Below are experts of layer 7 (counted from 0) of a mixture-of-experts language model. Rows are named router (the router's row for the expert), down (a neuron's output weights, with its number) and show model dimensions 0-127. Each number is 500 + 50 x the weight over its row's rms, rounded and kept within 0 to 999. Numbers have three digits each.
Before each expert's rows: "comes before" lists some tokens at least twice as common just after its tokens as in all text. This comes from a sample of Wikipedia text that the model never trained on. Tokens count by the router's weight.

# expert 1
comes before: "|", "\n", "-", "The", "In", "=="
router:443449520587588458481608514496599542528432559449553453504428431517526544457479545465489485494495491483524507461448452517472457533530558522465505473559584508472508533476589525474497593402356443524448473500593493586560450549543527514511545498484459409570514408512516489519556485525517553432533490633465569487454446500449489452441499417572579520457503557386522556494524498528520529551470
down6:530592534482546482473468388520578445400505639570508608494522490497523575567481467441480573465501589499501485537599494465429546479470458526406454524447539546518558475602530487478546542558449486521609533563411507516500470529597517481516519575594542528524479475526543500410490472500499455537560615455532533489495468533491528560545475490452484448479529501474420415551449455436442477481519
down7:560505524512559401482447481427485484474401502554475474556546535478648511479572464511489347549484342595510533469463462511554515483581421514585527503477466497439502495511541475501487511544615497515477472518418538558506479484489441558470541543410579503589476446536570521500588540499531486506465512545576571511497472535480559505469558546544513470477537500471474507593436457553455541544435
down8:484461540519459452517490536533431607520481532470415593545564560536481505490462486523475508526456632569488495562484512456512559585508641491529479465505490504516530460374488479500594464622427487511533547405427548473503522499503527449594507501512455481589500495572522568548501453496411523445549439499377478433500438489479430520505550518427473466504449438493524442526545455492567548509413
down9:566498543452515497474561543488544539406511460498512509550577466488488568477578448470433472463543568525524430535462511479499589620512532537514478419594571484551535461327574506495520476587475491545515567480446499494485453517409393469492486512536521459487531472487504457552523425512507431481378487514483463457468519423534514524512516488481572566528370547494546536529577495448396494427439
down10:503471518552510467560470555400532418439495466476527466534522551488561517502488571436589583592483567549424494549510447500432506443527392524565459481542515605484503494620368499520458484409455456453442499496492546481537539482416450439498506530535506500561481502434491575493411443514415524469523499520445602530498467505544460476514471547565521436376457555463455479453544555520545539541575
down11:594510501490374628526536447537580518545443464489518480491532469564428481588538527495482501431581598455566511456520526488413530468488470475460458548437528436510511484555454555489504484498595455450483426418470508511503374456558595450540583472411467527455503478446506524473543495483674541470576537522441487498440505531603469500509496490520493477450503439527476428495520532566499481455482
down12:502421490492444535472548483517451475463528454449545533509515477494518423525522504570559529522515534500532474495494520443483566573491614441481450500542546518520553571500543551406534466632461406473463515543520438479521498562445473559412444485550536494502438546451501574535640454567486438557508507466407503557523511505543446501515370610492460474504423539540514497502546606585535612445455
down13:488527475443590424504417480451415584523489549568427491475411514592534491453520522463456445514459418515506548459452555486409465467568415522462519535520490455562479460512528454467489522512442548416594559511488419474511460515477492499587553522482512613565439541482480466558550470541565457504481532554495429513555439449433440540484468502431465492445449416536537528500385466475618527523394
down14:489531514595499445671452468523396535512455588479529550463580512560511502539467472474568505549512530441458506506506507467446480603441376530565540523441498505512416539591614445427483466568470509520486456531556526536514421480395473535490459493466444448496455431520506539564591519531437490444508461479425502437482477460516540520452411474519525450570491584559523497525472496521499611530501
down15:524527415571452538489510463440482502549494471467518525531507516497499537455536491477555455471532480460528504524489608511476517566497676495524478544454536562444497565254444603581500490605514500467478504532514541485537564510558529482528570450460582481509468521557516565486492487503470553506489455464442457493521427486611444522584488469446546499519379510482509583475481500513558542500492
down16:521470447497573508529513495497407591513438493461476552534559521519588455435494513482449487581573524440557540495573511554610432492500509428392498455541429460617594528583476458491493521490472538573441477469559385453539392417462583613490428472503494537570428537523452567552485454517473534501537425452428486505459542492551501473506531500508483484411527515560442527558460507459518482510531
down17:444447499488497430566518479469543537533531524424556527493522598504537539545554568515446458469528477526443445465421549525499546550557559588502421477509584569491595489550494510538521600603435505515379530494440506489462473511433513490437581559491510490512467465452518482440514533458470496504573493472474439436534433502506418579438486528590487418485530536509595510500594414545625427446446
down18:502543506495430497481528501547479506531560492404600441523512513465521485493534452456540481526396445518453535441446527464609511622573502458434496468479539541544464503527502470540541445539369593444503509437527467531496537472514432480599603545561566511545596514582486512571555554541493478564477454471513499569548462415418530483525517474499412451511425518376465498550516608462522460500481
down19:564537492474471412491495395484637574532515513373470490607446487497440606456506406497403460563541477549464492501587530536462553569395412534441573517492483517505462502547481529532548495462523441532436416512531615526535599491490428529434450531520471527539565394515502503488452518481476438532488548468442471412537515440491470466489455518521571534554505495486527499554460475473519493431531
down20:458501494458458512504499488460563526555460491443441497479433502553508474479491482496480506504598510475504563498481489470607474512534258485523482544512484521473452505721542479524508476492489474549572500498545501576436491453541524585444517486522543495471462468477521474529445433519548524501472539524572583470503533539511514425542472415569545466550480546438435520402512467504526582608517
down21:553507481535523537555445483653503469557527464459671581530548578566543458486496513527535558515491496509470422548566522488514551469511602537428530457521452472568519538601471444485491500507405486419551555490396460452476508556552454471478404460550482601432433477482535507495462455530399606596492501508512488491443513525487479552526505491508450464523519492424477489568489572532438518461456

# expert 8
comes before: " the", "-", " a", " his", " an", " this"
router:519474527506600511570497510563514450575448494436591565453521537525556550519440548446527521519478468510532539550470498473482464490571639592473559557448570488512377559487486510466473557458409441525482485505495532492491449516611459370532548480483532496487554560470507513511522585538558540572524448545562558517466517394469555512459575481542526533468509520481615488496558593410478447579505
down6:409475550481443489507543593509510434447442467512405483402550440456460565539540509502539528498522426537470562540525432563474450511479584492507442499618508503411423585590464476576552472436589563532511575572510471540477483565512447483449485536589494479519519513434504576525471528477476428570387543499564474448501479479498517587501440472555453499424490480500466492402507506542447424538588
down7:461482610576483519603524478462500499480515524409482491472603454519442546488576479463574573430504550468561450458502501553511537459532391516479536513485423483618573498527410523500466452530519515501443491594492498546481439467419544416487455495571462442503486580541494508538509420500518491567492552577397479526529557503467461572583467493472543470610571499503413533548508515430471412437445
down8:504518511549403482496492594573501561592526475603509518560425462559474523524607517588489439502483511568498562473403508483548491408457460497445427495491563559541488474548534521589378540466455522524542479586502569513562520599502462425535509467524523532486525546440554520549465520545450517600483497507420507466577457599538541454516434493588511543475556521484490522531499536424440535583423
down9:444456391508491496526408478475506517522587493502566549560480544543628548448572572542454539382482487488481556476509580551535484551502465535594474469546481477476544450645539540621533435489514565459463571592414482520439492489489484561537486452538514503489498495413513504599373556468477417552499510506536452529448555524509491465522488525577503439456562523478449510506507500479451481539413
down10:498536447329573469540489476435559440491448511604596479508448485503577450518541591439470540495535424527517543525483468551501448395560378483417484525460412526517460561591514502515509498484590522611490476537571482488461474454503518499491559526426564526412449503470534483417475505475513496528429560470472514528430504491523502506534536413498504573492618474526477488471400500441451514498540
down11:546549424512517533508441455591492504538525492381524488406523430486507511491468530633555454555588506501530532425537508551481571594538421514509561555561522508524461430518550568427535539495460393467534427485521511514600536506503472441575552490439490481465403541572497467478496499509483547516563459489442510408493585625531591514518466512447474452548532485476536531499447446462611484548547
down12:437464535464466450501517496423528491531586479427487523557539495473510544527477461495432430525516473525488576513416485506458435472549489551578497494577489500545492488418474417444522531437422493438391484538360480503488478419549509580569513514510511474564610469552507526460557471566467428541526456603553553547465518511500394509481488494570396507484473492497457564433601551444563482429604
down13:520402457659459485518503493518468434405527513518620465414550519427441381535573470517485492409453556463493497471490493564380489426502497500470492593544509475530469469574477449568565502585471511463438525451569494491524606473541524549473509522462550527476523409519435583431497476499458503507536525462520559547523508550494416491520513466507424451520416578499538538513474559449518499486594
down14:517513503472478486564514451497512474499560385527554463489638496515499508477532441449412508567418421519493500591461462543522481488467550416559536499536461499534467532542544540489448516546562587511590452491464515473460444457471447525492581563523507494579574424559531446539423510435432451498446441560378556550515503610518533587547533560429559442435431463521476526506551484610473474469508
down15:472436504474501502425485511462468553490543484519578528531537498494524441619429472408545584490510491467576502475519456562438477474493586424519472517451452382563546506449472528427501475434599516430497524483494536493436481423485555437481436497545445433410476512460495361487527507502481420573549513401481535476471509517460531434454464435556428502471432648505501494448589579501509538474510
down16:521437568455513646486448487539516506510456593451402633427492431438486471481521472489499530533520479452553475499496569566516449441557473508575468461509519538387475505475584465411526526493430424517511478534451444528451562562444435571488482501528565529497463471509496519360532528422543424484491421437436457489505472428493594473436546410476543543531557539509536535567527501532495527524439
down17:495536483487599443551520466554519440517474470514495399577503415448469481513459509485533542556524503473509450531562528471508516459508442527497519571471529499509538580677531525492582388476432501497409488544611501442474499482495547490565552472533567425539384548514455516400479476525487483499576524607570532475420539474509427555501557532509575474506502514406495487533455490436368469481518
down18:506572528512528465421449609487577522434587515463338472474463439593524455513562472504555524552508525533470454441544529575508492374397509470559578447473514409516473522554515527497481459444487504527454454470587457543445479512488445457437524402575460502559593525459495444502524527521520578575517417464472518521489458502417523482467574561477517459505578498450473588521516555425493492487538
down19:471563508419574553446462515578529631489499461479552466518471458523520481581595467586530529446394435469425451477531558485534511522597556495470430439455462513566456510468555419524407506410467453460521559531487523409561563496502530537469519569543500549440492450399420528529467497433561413564482466443536476477555525538535569540523426568437408512528509440479556476498511532526463512464474
down20:447463429483600574421460609425519483473452578536445533465447442537456554449549545468584534506444431508472521481491395455463554450541515436469534491452433500469507583467478513481540523565471498525563428440561373425542451511465452555443565550436486500461590449493523515591465517438495456554516470518432559538491487386456507513528478486447483489528492592550497530563560428489463470578452
down21:546473511525426529493562527523469514397469455491335514517559535556478549431538445509498452545469439395557526373438470471484490495520567468531442406522497462472528471386497496556588514589462431464469493497551533471478555499457438527527535473507452490617532527546566576452538531483541458541499532498432445519571446526459485521470454452482552585556443441511489533469546395484470557402483

# expert 4
comes before: " |", " of", " and", " in", ")", "."
router:396552496628472478456442499446437502534449557460453567544486521493484526436435482570432495504464466485524422520549484524463542480561532500513476425376489556460537510414532571497502451449437487516482521577592519461518553454435598405518504547498526462460444503475497459511499471624530434537592402421452526483553462437501554489432512472493553484502452567425554525421510465467599438532530
down19:546447472516490499566426487499422511572477480542338530525547494450517503539508444487522520598611546496562567504500515448456565499570470422462595483485553476574509472558477441469439489513510490486517345491498473568548488533495558459447505484510562552589445475526454499486432415516523535546542528470580407533528397458415518518473552450502511399551562445443499542508541509540553567447479
down20:498524472474482436572536493467500524500554535521496497467494539455550570490499590570505472454474529492455566395508474425524594455534565570427412417436500528554522506523498549452628508532457575538486545581595502468394536512518541431546476507535427419549415543553465522561498504493480389583532560504461484567598523544410546514478495508489533487526445479596477480475528378502524548463548
down21:535508421510514462552553474387600573491500478456500502507514491455538478544528610494439387500466484473465527479539538626521520565514496489510485479489480521558438475404485480506469492475529439478570512590368555521592470434446409487463455431469393486546488504512452450532501477560549452501448498541504504491501495513536468442444464523601624411553514475585459497519528467537448506575385
down22:512543522448375516511557491560529548436515551477658483507551558508445551367489491532438502559468483442496526542462544526497493545541558576454451461542523515463503425377505529532477483578518512516519475511463543473481467474529474493442540457466473541606519483432556484526493536503490608479418476610511453436454498492451500459490474476553543479588585452509481579525554487561559406557622
down23:430449549446510496567467634465571498613450428484474398515452461495400505509491508561436509459580471459478521549483521554478502573444526516476516537514540499537554385566539536532462481410595557462508491572505506463478443449440545538506464515521461450527419502546428487543463589482530495391452479475563576493558613558508467539441469471459511566507547491510488509569540535627509497544541
down24:548550523523415497529483438413576487481472392621492407593568517492467543506506514532497465577439444437556544500477370581496426481455563473492501505410550537467488573629485478504562528516539495527524547504505544472586549377511500501436473501516557431524464609557501466453500531532475484554555509423571440492537452527576482485496508552455453498548420592487547459546505498483487548490490
down25:522526468537559558450470552528499487500466518462529484458538603535452542527487465529541474496523539503592424465515482455577538582548463519519517431496531417526488454397527546383515510509334533508480547449509501436495583521506460524531565611431417587539486584523454375516524486442516477506363537501502457458568438470495533524425456451491561511526475459593522495540488515579534451548483
down26:483492388401575506500554518426457566572458461520482574515440515480487526482580515556574543453543555466520494477496461438556493396457513462457498535482525539562522463441512537519562601514433440450473475503438460513468472574472465424470395497566447463511573485494480519516421418442522494453588445438477479480493499556502587515487591365556461471441484493600594483516584496527444507434514
down27:517466384550456537477540452520673514441531469531493467536476467516475584496477572503574522507494533489575537472462449460448567470489573613464577486535450454524430527407476531413436569434458535516488647561539429374573498571536554481497471538478471547507494572466419522446458535493513467497514558510507438480452496512568496553547451484557500566554460466446530472438555493464515475532492
down28:510443541592537513505507512530455488453459541459581591539478558485552529541463457483490476522494471464478395508430446538423459578450522524647443510464578544508542543513424416456531459570508483430432432366498499494481479472496454482496595485489450488454517476448498428458599519504526575488464487486469520445491679560514536493468532496534383563455489479472537615487499521532516475473480
down29:483387455385539570575510512465517514471525458479508409451458544487504592427487447498431509509475504591564467511563512531546513562551485589539500434559474538554629529416456430487497437395566435514621550515445519392573516484445504548536564520533465529484457498497506509508471575437554513498480551560525510426397499461540405536500429490452520476464434532482528483512500532519519429444503
down30:450485543528560471499472439552519490462615500530541509416395469586490492472603458550532506525505549418525455436512664533563480465484384479535554536530539421433550495607497484524500517533434458515457543490595560465502508547447466523440447543554473482529470580550430457488565542439466395496537584573470498437544542488445530451441501463538445496441578529504499490485537487513496559549560
down31:482522490496378414569471531435546508563543524461514562525472494496471461567502410421456571602510457512515514551437519511508520391516537525596528526439524561482484481546494467522428407584566520486518523577468577420515488474516507490504469522461544506549426461451573422529542517626454472495458475422533572564503472590433483510490471533565489441450575481571410542498552578509589506554536
down32:498503560501587431501628507456538499383482558578404546551511518502522485505475507508497533608403414462468451495469460498538549460460492488518470502477527484525526458512449485503471479529518449468451542519455519524505529487469566531507515431474456533568645601464493494563503569545555508471457588532538527548473550517534521538608409590558562473528520497433587554506510412408399463550580
down33:472487453581574508577508503320501518512471514444477479399513428444500480634479528558525457552502482542444477499482462589500533483553472436427625557461487512449515439556523500483512551516529536493455474531537511586459516473383435608436436470454474408452446453499447494485529513560405460546534485524436505508489435563549502456397455488545534437502522558468459486508512468542523519534433
down34:489539540443502545481435444572522508472561513464439560517469550535527399572447425449545488561509532446441557438475461411602471484526425546436453562442411514588486477473517514504508497532575509582459525500498557478548509476426443484381465532504457483504426455518488455476511438507570484456499470429588552556517430509456499472506518504502436425353483604486419421558482512420461525495558